Experts of a small language model: 143M parameters.
Below are experts of layer 9 (counted from 0) of a mixture-of-experts language model. Rows are named router (the router's row for the expert) and show model dimensions 0-127. Each number is 500 + 50 x the weight over its row's rms, rounded and kept within 0 to 999. Numbers have three digits each.
After each expert's rows: a language model's description of what the expert responds to. This comes from a sample of Wikipedia text that the model never trained on.

# expert 26
router:487576442517497503493492437495503539504460533477486447458370487622481499550564550475435441453458558576443497547483541524432512591597496517476531539457637501530546498518536496478503587534500518504539522508395465501463476576460484487529482465537507447472575488567506490493486440495498571462497479562420582393517515522504396586514512490474559524424468428479546454426508490533512511533565
Pipes before empty table cells, list-number periods and colons, and clause-joining words such as but, so, however, while, because.

# expert 16
router:470483555462491588473512531493522502560469575543506469483533484513485594491438602523516469545512617587428576555507473478467473602575557484505545551464509541514518476555535516547556554537549440513549514600454490502487468563484413437541417565501422456507436445439554520446529491470554533501500373454499534481433513520505528589485506531465521529502465500407535515511546604536480478504505
Digits of years, scores and vote counts after pipes or spaces in stats tables, plus table headers like Apps, Votes, Candidate, Ref.

# expert 23
router:526644484490481556505494486476481489490470508378495407406460533499481475544393550524482529536554505573479567592435515523466492535513428523487521406458562541535587628507495493485482579505494488515456527588444427448441553550581434528599494573495392475410459468522479537453527475496548549583495446517508501417467464524506436584478415518455525534437462527473576545507549528523418382410565
Bare space tokens and first digits before years or numbers in dates and ranges, plus section headings like History, Career, Early, See.

# expert 4
router:417532489530449456420466401484432503455571575495562541573486431498464549517568515594505377460431519498467603556460472559547493481458482530494468462430513614489589569492499504471553511598381440599430464545534494521508565624434546505528410480552521409468487490627513533518587558500507498483427450544474487536555563514447430455571438457443543486482480514468536454493516585556449509514525
Middle and final pieces of proper names and foreign words, such as Cab-o Verde, Fri-ul-ian, Ener-gia, plus common first names like John and David.

# expert 19
router:533530535488468534446461488585506545488422484498560459502455490489562389531428459523532508481591531472459519575438504484521516506427467527539493530499585592556521480521563547456495528494492459557492426594461470448512490628410481491500459546414434447461431501505437575484498451519534554499547406546479569574440424516460484564500463545456524574494458551485499430469456514535510585516528
Inner and first pieces of ordinary words being built (re-th-inking, acc-eler-ators, caterp-ill-ars), plus adjectives like well, great, able, short.

# expert 17
router:420484506520543476507563474466468464441609530465557482548430509650527531539390506563414446516527563526490574524454515523509511518478543544540474571491593462533591384502623509476514467474501404551538495496450485499511544506566492575530481588494516522458468558541498564585489548547647613510464512442385491495499490472570457538523560513364521512322478490507464529581514610500519478509551
Prepositions, conjunctions and auxiliaries after a verb in narrative prose, such as cope with, shut down, continued to, had, including.

# expert 6
router:458489466500510622481602427400486530451551523476527484503480614490539525529519514522502500488474515554492509555494574530450483557458509479491433454485493539495602518570545451565530517460586475428530542534504467512562486562476447609570483440484354505567430456646525522500572430510553530611447581487489532524404519504494489542517582471420518465474498478398451422538529527574476418424471
Final pieces and letters of proper names and capitalized acronyms, such as Force, Squadron, School, Festival and letters inside codes like KNRTU.

# expert 11
router:517509461474558517501564547404419604408541560443565464501480588443561526527440539538414383485531567473367568506472543578445469591581534458430498525422522548521492502518474569562512519434564546493542524546536487461471484546513411461499476453486474512468408579533623531538531526573486520479421494564474552497502461436566463547466633507409498499425519425440562436597510582505397582474456
Verbs and auxiliaries right after a subject in expository prose, such as is, was, has, also, used, became, considered.

# expert 8
router:553476470476481541495561514447581523465578459539464506500478531473481516535454456510429440502543556539368518440482441570515430570519577504511402503446523494522558558574521484461507585546428448507473470581434359482501549484552496556509534468417423519538437571423551548483560477592510506510554475574502506486465452479481481492532468514451480476554474552490476412515472591532483542556494
Digits and brackets in height and distance conversions (5 ft 5 in, 50 yd (46 m)), and direction words like north, south, across.

# expert 25
router:416517452579506552518511529346483550450476479496508423465461593466522460619504481442450450437503504548590517489603477429528428589418471523497491476520553605574551525519490534559568549432535411500493475527468533486490639470495499531517444452498452458573478537513510558428542497469568515543478475427479527440390532431430494549452502479497642542523502488522613533434596540537433400488531
Noun endings and plurals naming groups or seasons in sports and organizations, such as season, team, goalies, New Yorkers, injury.

# expert 22
router:509525441577483563456550552467533463426515515430598440550482527514514480556560513460487552539546502526464568547421483479463520530495581502514458531457531513567509578537557520557496480499504434482444482499430444606477512537540471448493559513557487488451564541517443520457558641523564540407524510477422522459442496422523477545571494466477566450350497423532518482503540488498458504376502
Separators in infobox lists and tables: pipes, dashes, colons after "Release date", en dashes, coordinates (°N, °W), and linking and/for/at.

# expert 31
router:487527419480501626555510457426436537500507478423529460560394565480465446499432483514506468468477592533465516461590485509432393547488442538508508495489557649529478520510502464462534627534479441521450471479459540469453651585446389535606512488489469495520454507540459540382554459474528555595473467518511600516391493505481481516494499476458567569503503491458501472515557542547399465519516
Common nouns heading noun phrases after the/a, like film, series, system, study, process, and -ation words such as designations.

# expert 24
router:443570503489483560580527475498505497516502582359512434535447489474527489502421533540517480528410536511531610580536496530482458540508523505526507595509563502522582543505517495540561521496476448519524454610395483461502492634487525501486455559537445464583393518592556593430523471602545544517487538377548537489407492552627576486515490439400506529586524516547514601440484576503532430331553
Digits in years, dates, ISBNs and scores, and unit words after numbers, such as km, lb, mm, hp, acre, -year-old.

# expert 30
router:469544446551519570528460534559467504462543493517501401510493523473562442569476489519508446489451485465484551508469488512416438476469434467442477520439569556530412627498424486421503585549499415482494432538446452512434564630457425477474502517521392502545409607548517543504567477607527506378540447443451543531480483556554531431533423465414507533373464526555433437449578472503403621503436
Field labels and colons in infoboxes and taxonomy lists, such as Directed by, Type:, Phylum:, plus units mi, ft, km and coordinate marks.

# expert 27
router:490539387473505532516434462545484502413506523566545418476505524504537460570415520445412483513534488536480546495400503543477454422475467567493524420466558483468382592537530517481469572556424483485548488498552530481473554592480539500496468536526397428392464470550530541418489542449529460528470538543464502441502563474495479498542476467428509525464402495498461437517461478483491515474494
Capital letters and small words inside album, song and book titles and list entries, such as H, T, Ch, as, of, for.

# expert 12
router:481577496513455471453421572501549523465542501458607424524445600516543456616550497438419493570432458500383481494464491562348425474437551455595452423408498466513508545552453480513514524509409449570479539532483525465448602553434435523550429531463408458432520494564549519455496604608497465457515476492432451484485460419559492511514549492476519505458446504509449448498465512558452467477497
Words starting a name or title after on, at, of, to or a colon, such as the, The, an opening quote, Grand, Royal, and section headings.

# expert 15
router:534528402497555521425533431515421466432571414487593466520488567440541439514546483483518515460526533503523616533448529596505370466429504522418513471508538524555491587564524540505488545466508436490511474596476426460468585566558454551530479467587421478382560501513613571465563506428524464488474416533387540467477462535462457572549511477492508563469447539425481416522540507494538516505458
Given names such as John, William, Richard, and first words of entries after dashes, colons or table bars in credits and species lists.

# expert 29
router:489460456469421498466463517498484553441568491409567540499510565595532531547436565551559416493509513471410511480480522476448407516510546530468472589384533502548536554509524448516462544428480406429435474519467558508447454456561490510534464547440496417576542496609534605458514500497539517453478471502551445507491489480567443567652541500412479513439469531419510522474448483614405428456538
Articles and possessive determiners after a preposition, such as the, a, an, his, their, its, in phrases like of the.